config.yaml
normalize_top_k: true
batch_tokens: [65536, 131072, 262144, 524288]
dataset: "wikipedia_en"
Below are experts of layer 3 (counted from 0) of a mixture-of-experts language model. Rows are named up (a neuron's input weights, with its number) and show model dimensions 0-47. Each number is 128 + 32 x the weight over its row's rms, rounded and kept within 0 to 255. Numbers have three digits each.
Before each expert's rows: a language model's description of what the expert responds to; "mostly gets" lists some tokens that are sent to it at least half of the time. This comes from a sample of Wikipedia text that the model never trained on.

# expert 60
It responds to: Word-initial letters. Single lowercase letters or short pieces beginning a word after articles or prepositions, as in d-atabase, b-ells, s-its.
mostly gets: " d", " w", " l", " b", " f", " s"
up0:068100153161148118109148181204132165140107137132145130101109087136106166084115158086142155152104127091137201063137140103087130150145109169138125
up1:109148076136127135124136126058117149060171145160156103105107131153092131172130113131125124135135146166127115168156102188134132053151106128095188
up2:075102164164128151130191123142102156115128111178118108142135143129162135149097109123149133107120144129152126119118073074100054152097131121193104
up3:107127107142192129165130146092119118146097171128146157117104053100119122106075151178138114101150102154165097165162098126151151074090095134142075
up4:098143109099141128106115121202147124101107121097133110120093148150111166207077152107164099148145126145086149205145102136134215110079086210150137
up5:104097139087144145164173126093162099140184162120131138098122108080151148106129143141121097118110144110094134161094113096137125115135165146124175
up6:107175150110128174176145113148082160168127095124130218133136161030121097148093102098205081117146121051107167111144108100143101138161178141126136
up7:111128130143166145179152073108093113146130147153139143142168127119163129117090184175115180176121163101124084169099116090069092162168145128126164
up8:100177111135179134144107135166106083146114136180183087102082198051135145171145120110172114124101114118142122208164116133107165156108145155177135
up9:092157095166151136132146174153067085148125141095165099125048161099157122156081113162118128139077120132194131102177108103128083083089056077186066
up10:109192049123110118138165127113104086163105102128168160128090164099107102186140133114105195138145139104166093159118102141127188127118160101133159
up11:117103116120095145091154115095124147186084119130159151129083119116106157130127100094082135132173145118127140110111112099127228127108080084119119
up12:091122123110151078127184099123095194083093083124136130110127124078165134072109104114114130126148112148092167105136127137116176108141105084106210
up13:111120129164128130076094120071079140138102111115117105095090156125136180122131111128113119144135142148143137137145091118125132127101067075161169
up14:103125055084126145120090124055094082124141168142133125125049102149096136142132106110111126174148190142142147167072108126110129127090091159144098
up15:091112130140144124115137179128140090097084071151148091046077065135101167140132118105182085105115118175148151104175098112054118148160103134148096
up16:117132128173118112130139113122157069168111142116165091113105091181081165146128126167159086079135105153075132076145086179112099182083131105113098
up17:111136094119129170078063099084149115143159138162150144101073129142075155232120109082119129100123135113109121075212125132136077139131136112139155
up18:118109119071148168183107071079137144098172136185118096103170109087203093162130169113129072134124166132121097097155115095157128127104119146119122
up19:107097141156188133134120104120159110109166130140144131089130116097093111197144066126157140077120163120152074081162120134116092105113118139134124
up20:117165148158129135144184131107147150105077045136146111118154129088173112116109134095139134102041108129109149181155077085126113109122100121113194
up21:100097142147172162115123110071091115145151101171130111109109114134157098092140135074112132160127177086094124172114107123142085109179173152134151
up22:085195130115104118150112112094088139116174110133134184166059086114144103176120120150148110105125084132106135191144124142130137129170127114182118
up23:096141095113112118133128115160174190102173129170128199137171129140109089103097130139099174180167141145088129170137172105097112150077133177092115
up24:090120132129122121124109116086135130096156161202129115125102137073178140126145092118132103129093194154141119091126074103137156089075108157090157
up25:061152154182151085073111098117067163147059123187136176129105141098155155111160093126129147122163140119148047153187103092115135109122079113152136
up26:106104135111205153133108099165122199166143120155139145114139120097170115131100143153140116100125171119125146115145093141109149081132105068139115
up27:094141173098162103127152128142101173161149049203155121136165137150111132130047125156105206131148131122157066126119110113142160105096133066089192
up28:113182147098126170120100141119144148141068117129125170142078100161089167095112132135158111110157116152134085141113110056095134112152166166144129
up29:083175087124099122117116138148135177120086111096173138134064084130129188096094134130125203108092130125120167131167071099107078077190139106105161
up30:112160093153106108073116115087128121135133079106154104129056149171136134160111162058149151072107172113115101167094070069119125170090128120138129
up31:106177134150118121107143163188178119159178105101123122156146114124099195146094160049106160125154110054145150154081131072101144160149112109175116
up32:081174178065142118084127084186171165119076079122144091110191157141139088157090087136092119173098124117097105102200143153097124110161113133128146
up33:088103161148077125084120124177183148167071089130154105077102153155072151130093113137109121134103146153086166147112067165131147111159164164086180
up34:119153142005105118115116160163187099117148108158152112107116135112160131119140101108128140097151121137099121097146116075120143097138177088113178
up35:114148142092125118142101143094109162147088109124184163106098158101085158161157115149133084179125125114147133087162121103150180137155154162105092
up36:090092144130069179160172098107105125183122097137167127142155173133116127168081131134123113148153100110112133133104122131165150112134173086132100
up37:097135126169094149194126125140119149169071130182087097147149135165171130123062088145151129106112136091193087146094078100115105124150125083181065
up38:089127128090124091115136121103129119166148117156150094115120099083101179104122129136151114106128090094098111145097110161098088128194136067136191
up39:089130076152139088182164131171074178087103150153103075096125087128163139122122109174148133136176096101182135149084110151072130114135109125197115
up40:114168097070058147187140205161076081206125154136127109151093189140085146123088159095187138161075127148054119165141073114121117111118125145161131
up41:092142111077053144099166162110094133153150137147129097147132138126041124126118116114142167180146151131093157084150116157104173085107130167109045
up42:094146107080110106131162127100134132123125124189135105107067127111132158149151100082116167146086135112062086099152101135128143085101156116137153
up43:106116110168125145132168151079090113158091153137137129188096157181081087148126126138174165147091181127119101129154125151082169046082141135155069
up44:108180162059115164153149119168134167097184159144166145121104145164115157145125116136108169085153181163165112100133168149160086115179155096103109
up45:091177132213145119147168153099136139083170100146129172110135147113063145107095112136152095070097130139141119066171103067109106150119130116159084
up46:106134094125149121104160179054038103118118121115179119119122127155193139121120136121165159129125108111174049174134122116100104121104098100110149
up47:116079153172139164168191122148151147137201197172126138106148141173119107121075109157141107113140140071181068122091120170115140157087148102131162
up48:121168115104145082183150138067080112134150133112135154105137082160127120142104136098095167120147141133130116141078077127077106129113165145150162
up49:111141163127083122221140119081136179109134095133151145082155163101174134151055118153133127106111108118116205144153103162101104074136178122127163
up50:069193174132125152163154104133126178187157098104153136096111134140161152108092105125127087158110073169118177215104122142150182141122130140122097
up51:076133182106145149114124039188143139061134109124127077122142172143142167066120078130130098104110148129068118173175168137114115119190150131173169
up52:121125150104158088120155147119139091117135143129155154130120127164156223135096155129155183101102131118100132091162112088145135122102087107085116
up53:121131099148124124116132134158126125090073046103118112102110105117132119178145130109127170121156166110190143107157084130112099118155084046115179
up54:100087126140156157183146056078117138087138130126140133101117150123152132126137141086093108152145198107177101092148144093109141180100082102096138
up55:143178197092182091138200101186141111168089086125120156135133148135146135103150105082123153144094166142160122091087148134073059151149117150123149
up56:078140103083106139147157106151157137090156072118138101095076087175102104145148120134055144153181105100138139146117133111142160120125164110106119
up57:091158181134124164179141110103098170115154129163121145134109145114128154126128154193095123130117102122093113136132158091126122096150199105138064
up58:122157176070136210186116109195151145133125158152128112142081139147159116095111095117156080099109035111039135094111114117152133110108176141142128
up59:086181192127157160145157132135185130135120053142134159107130077113094171147151124090139074124093078107130198067116144097099117146110074110121171
up60:096099114147196148130154112155138085153065123161138088164130131145187117170095100116100151099155141106084117106115073136146161115128114128141105
up61:115180137075127158124161117119136217137176157144128126105156117115114146130145116128064124181164127152087111128103162129139152120109100078104199
up62:101175208105113166171152077115172153119185140133152182132140110152067136126085125131148116110104123132149109101129087153133124137088157152091138
up63:082111160131185125139189174175205139101164133194155172209185122133107087090182093126108163109082169118131088084139172130081140092147161092090178
up64:100113138129123152111147152232163129156182074126124170123119095138122139132072129112103128151144137138171118111157114160110108127117166116125130
up65:103147144154138125081150086159125084163103100144196130071130186153159122160060156093141121104126154098132121198150127142128175178143152145148097
up66:130121066150131116158149189183155090083130147175152119112135140114164110161094158053144161098115163088151151159130150142120169106157138090165155
up67:110181144132130141139173116115169169190173153119131127115156123108095141114085167157105150129111057118116130065117146122126101161158109141126152
up68:086138176109140120137132138145100143097206116134168137133084139096118160126120130149122141107131134164157176199158112084115117126156129120124162
up69:111136163117190112117141216172083099105171111132142059068113111102165189103123137131174104134097124169135095128183121115109069107162076152169134
up70:096154116175163188094151122141106119117054077100141075037066169143124157190157135127127120127125097165129122118147082075123116134086126072126134
up71:104148179165160172109169143145082093104161140143154101131150131171164091170139127162126158140129114159110125108131070133073165071066185169152119
up72:099140127140137136118104157164112114126122091140187069121102122115156132119094118163157137118058151164141111077144116075127162072153066089178090
up73:066072167162118138103151133169117132084178100131173079110124161175154127135084094124116117087153157116186155128153096173065176142116112074175172
up74:110140164127139152151125227185146119186067095090114111136103094154110133105116065158161109124140133122151163062109142090129126184166105121105104
up75:092135123148172130078105152125131091112175147126147153136105106120124093106132097088099149174126175062167082194163152097130150116121128119114110
up76:111158147127135154104119107112102092089099109150113134102051142147165163106048175105126126150190172107135108153159073100144111165155126138155103
up77:088148154111148097163120043129183147130101101130140143098164073065146140103093110109093120121139122072129150113126124096110097122105157130131108
up78:091157093118136145102199134083083125108141092104138207166105102132086175084125159108123142138090095062105175138176081077096120105159168083153156
up79:131179224080187129116184156090128117101167103125129143129141092147179115132094161136096103132171084118076100107136143122100082145167136097178142
up80:086092193130092133122121142117150167057159124116113123170161043107146170116090114142088102106058132164089131095112077120111122126151137091068182
up81:101153106100171106146143194142149175131078094142138097093189136102141138125166146102135102147103172177160145079095174121120131153165103113114119
up82:105172132189122105115106084103173104100114115141171145147142133131085163117141097157116108098081127137067100096173104074111101141149150108114150
up83:106129124141117093163140105073070175121131150149142203130146150133084123105171133146109120140135128111131160163121133109139134150127129084097123
up84:097192179104089162155090129105115124105142118146117135137142113149133126154103127134159098175109127125091162121173149088100108151175142131171097
up85:126143137163163099116152181125047142209089113144165145145084173100157112072186072138162142100122160121142087121131104103130069066125101094186134
up86:092145156182149107147224116114055179130080119138161090125122159130099110158109124131162187166165163107128174136149131186083124138148157119137132
up87:114113095142133176090199085110135136148128141144150177114113174082123088115078116145110126119152168091118138098114110139124129132127119103135138
up88:090143160164097132090164165150173149120115154138156121096057103132114158127081161123134125141143080149099154144131109072126194113140086119172147
up89:090162195113127073138141093098124211129088150109155079091126152130133152120117147082161103095175060157152124130110144113129127163140135107125130
up90:076189168171073110124132136139136166056179151112170131142070119096111084171141131109071103133161074129110115150146113139157146131123140100108107
up91:106149155161093102139204119081096136152181139118110170140108075166118110181101160110117136162132128114211084127161139129152102141120178128118107
up92:106148157073137107152155114165206142103184170121128083144142195133120098105090142165168120118106158118146091173151127106098115127100125186178128
up93:108163146148070096156124056171129172104163062137123159160150163132080153126089136169114141121071098134109137175185112124122170152071150133153128
up94:111197146101125141144128116146207180145160136161123140101154127101076129129120084179136113116085133065124170143196132094100188116168154081108095
up95:103174155146133152131119087131099087095143129119126118121138174138129186127105151106184149117096095106100137162142089058090085148090138101105131
up96:129125128178122146164127133153136166191152126104066113100121070071113164125109154148135186113172147073110103144155125109107156161083073100157101
up97:106123120187060128174168100130147171112210126150135194150162125099101159159073128111140135121107144126086149111080169132124145143110147144060098
up98:123163110093132170143158082124099106108139116141156199152123078095095096135096090082171118171121160129066119168166130133157103161118154172128134
up99:116122145127157132177153177202160092135130134117149237141164087084114130138073140131127137141123118086118114112126153059139093135157118101112131
up100:107136097105135144165154127169099122113133064179139191117126186121064111102070087066111122112126144097128132107136115146119113083112151115149174
up101:129117114161078155180173144125123104161161105164139148125084131133114140175083133095129135141066046149132077084070115121126140107158178068117186
up102:113155122165147149138102082137107159102072124173122145118196114122158103187126078136111120124130162099156154156184128142086156143133144102142135
up103:125103120110175058117128154099100148182093141137153180071146106106143156068182154093102135182145105104184152085130114172110165173116088160139098
up104:079146126070119155155131154148136204136119149163159123123117147132133171169045156130121115191109181135108186131162041121115160108114139153098138
up105:120143168180102124092174123099120170129114116147164108066085179168078163108138061191135104112125114096135113147155138128144146125102137120119142
up106:098171171128074175153168087144093135100099042174146103089137130175121120118144108085157180148131109130097156076097135111125171118127164101148120
up107:102169117136158163125142158181034143187140149141132153088068133133126136108141093140192159165175133109090103141147132101107094137121094130209185
up108:115184086156098141187149121091061131125167156118149120155083116142163138120165149127223149133061110146116111146189106114080105094138122145132144
up109:064181120151079165175133128107100175120150134149140098162118129101132192178086074078170103125113104130113122167134140147115162090157113084191108
up110:096146150158193183095115141082093130117118151142166113113091076117128124139131129121121108096125154189163193129114072077124146134111061088112148
up111:094167113096115122096147125193140137211117140108124125145096152136093128211104131089104175108102156104134143144128149147085179160150094123169139
up112:107133119100155116083061132115114113177084120172161138125132099123128086133107143045116142150156181075132137148127051153091146129133089189161132
up113:092178109166014159100085102070174164109134115159114133179131134138121109136104121124118143109089122163168190110130068132122133149107111118153117
up114:120150156135128107123125145112153180123133088138125146117169137093086144153100137167199109126120070125127117025139108090156100135111125102086155
up115:100191116092151160111158126149096142154145110172109157140097119085089135099060192138159120160124130174094154132066062074123110132120135103198157
up116:119104144092075179132159098123092141166116116131092143132109167097115099105147117127149176136114196072120106060065153134095101126130127105134135
up117:105119110111095108126114152130138154173103129180135140113144111155096137102154148184175178115101122114125143089117141082114073034163145073125143
up118:103135124078164155101184212143130103182112070123110109136078117199106155137123110142158174144168157160160068083128144115092192136130106126190113
up119:118172122108120106114109156154133114123112105122145102123076171120175129083108108160194150115066112148144133095170136061114123077119028134211095
up120:133154184146153139138156115111170101157157117139145119094173144133156190094108112112112112112066133181158108117142103164087130168091125101132211
up121:098133123125154165125120146069212128160129123176160129060109121139179139114160132136069137115091154133144107116158121087130143120139143095127157
up122:102131114162097169138194179079091086167129084164120129148094100138180114184127162109141189179133185119154059108084142148142136101083113116179150
up123:103185123107111162107164170131159087153111114128156130108098115145133175197106090170115136072061128104098149130151142162118080062125156094141105
up124:098131068160111110145143110118166141108106125161137118104193098124107161168097157064060121135151153050102101130142113130132120128163145129111115
up125:101145158133168157149193111186120080143050079184164183106125089126094125180068152068146143139121113138085101141129131114113164098108122105139159
up126:134173105105125079150141129170153130076128151137115129149150076072076113131066136104223133155155028092122161145111147091125154137103120138172119
up127:107089157169147124103167122118090112128084071150163077109098106174160118150079098139169142089131153122139099105141060066119162126133159121120101
up128:092159118128137115135105163162079125159159052109128144093096090134094130167185083129211164106091106165125133123199087089120127140140121106141142
up129:131122065097171155192153092121094110125071189141183135124166112132195103104136125177102147122112163161175146115156089152133105126131096098101185
up130:106113121165174149123159092103078104062144134146164135162131151131139052123075176145180180128093153150118091103188070106118111106107134129181110
up131:100122092101153117125188121075100140130081130122118077155104100165148134137131090067100158123164127140119144079143128098136130118148059103136094
up132:107137130171159118111156100157085191157106128123132133079117104080103146149111094147093145144098142133112150099149179102124095085091086108196118
up133:093199085112151097093104144135109171151172089143126135105132138151134186121109167063100151121128121145083164111135114134087186123155065149136114
up134:131126130084179103137178139106101149146117119130106172055139110085122143103106136104109121162138154099124172135130155117093143169070084102129187
up135:105161118091170117142183056142140138141077152098128148116171147166150156118123149122104167149147089124099114101175137031090083162109107163143034
up136:112229139140123122118106167111115144130156130149119170074136167100051155174130120114161147161154112133140083132131134173107129141078103094119165
up137:109196106128112123118099138137097162121159122110138164086045126155126144190048108106117089137120120156159172144126104184136161122082144105118144
up138:100153100110156144167114117137134173114172127130169127006112081125125128157087104163097099125114143118152154101136136107083094134098105140079077
up139:104156113077122136124134100148101159190088067139118206097084100070110163126066134164176140144176097102185195116095139089117148158172093150155113
up140:087198169145180100134108091153139173107163103159131097116144127122169170130111171118139146096121085157181168123093129145114162099166122143168168
up141:126176132076139136144192146103139121131132092155172150101079178172114115079113097117185131106146075091105133163149113121122072110097165147117159
up142:111123178100190110084096142137124149134101094167150130120121150110148140065142123078115147122099126168058078117062117091095163131107160115116130
up143:091187124089141149163179098191160130086138047110158095138132179106143111130086170140154162114084120130085136141156073067115139153115178148139161
up144:124119108063161122133128145142145114138166170167169147108089143133188094144074076101126098110097193120067076174176140141115110111089140124074156
up145:107171154105174105163175136177172149135097125172153107123176152155102126106144080093150098146099083135101116098156099142095144122135208134065134
up146:100125117108187113174075144125155072105111116150150103112147077099166134140173121121087062138147085133082136101118093159085097150133080105130154
up147:104124151134141118108103144147182069096143101153187067114141135198109156135121116119144099122078122136119120116197065097146134136133110115140128
up148:086197137096159082149117120163180164098119125168160113095144152126120134144105140118081113178158077140151194001125120132137124124119107122075155
up149:117145129037148126157126133098160124072093111118138124108123144171177140134155132099112155133139152127110118154141075119073138133092094121066218
up150:095188159089074102156158084121139186147124104097118108178168160131101157176081137156167167129083075128160136146110116100118176169092150109108127
up151:108118143130134142151166130150181126110149103134119161167121122135128159158045175156170136162077186137103106065105167133098123120085112128152136
up152:116149137072163138120113155138173094126154170148134125107059085163132138086081129132155112128113168119085133166137141116125107089178161090149126
up153:110143127138163127112106160139132064121160184111133154174078140081146091138088122123138146149107139075107121164102097156125120110092098180158147
up154:121157154131162122143124156104100077147110142121116168139056092190196099134082117142130152146123165092085087131165135116147125097114133164147105
up155:107145091150106142142109119132156161112133124139096155078073106138105121068099075095093105105141101144111135120119151094138096063106079120163108
up156:118153094094113145148174153135058157097098155124136185084094138112083083163147123155093095177167096099087185102157134109101159138079212084112140
up157:109128114143153075089125197085147084104121175130123125161111053101043129113182140080124140168133048137127092106126080085116165146031074147097107
up158:106116133127155158187128172168162094094149128151134137112153120135105107128111163148110112177151054152157107069085164143110160149087115091092114
up159:116113121110103146120142152138094144108118085142126168158070172202127147150073112090148142116091194124110161132106110107130146127083196127130113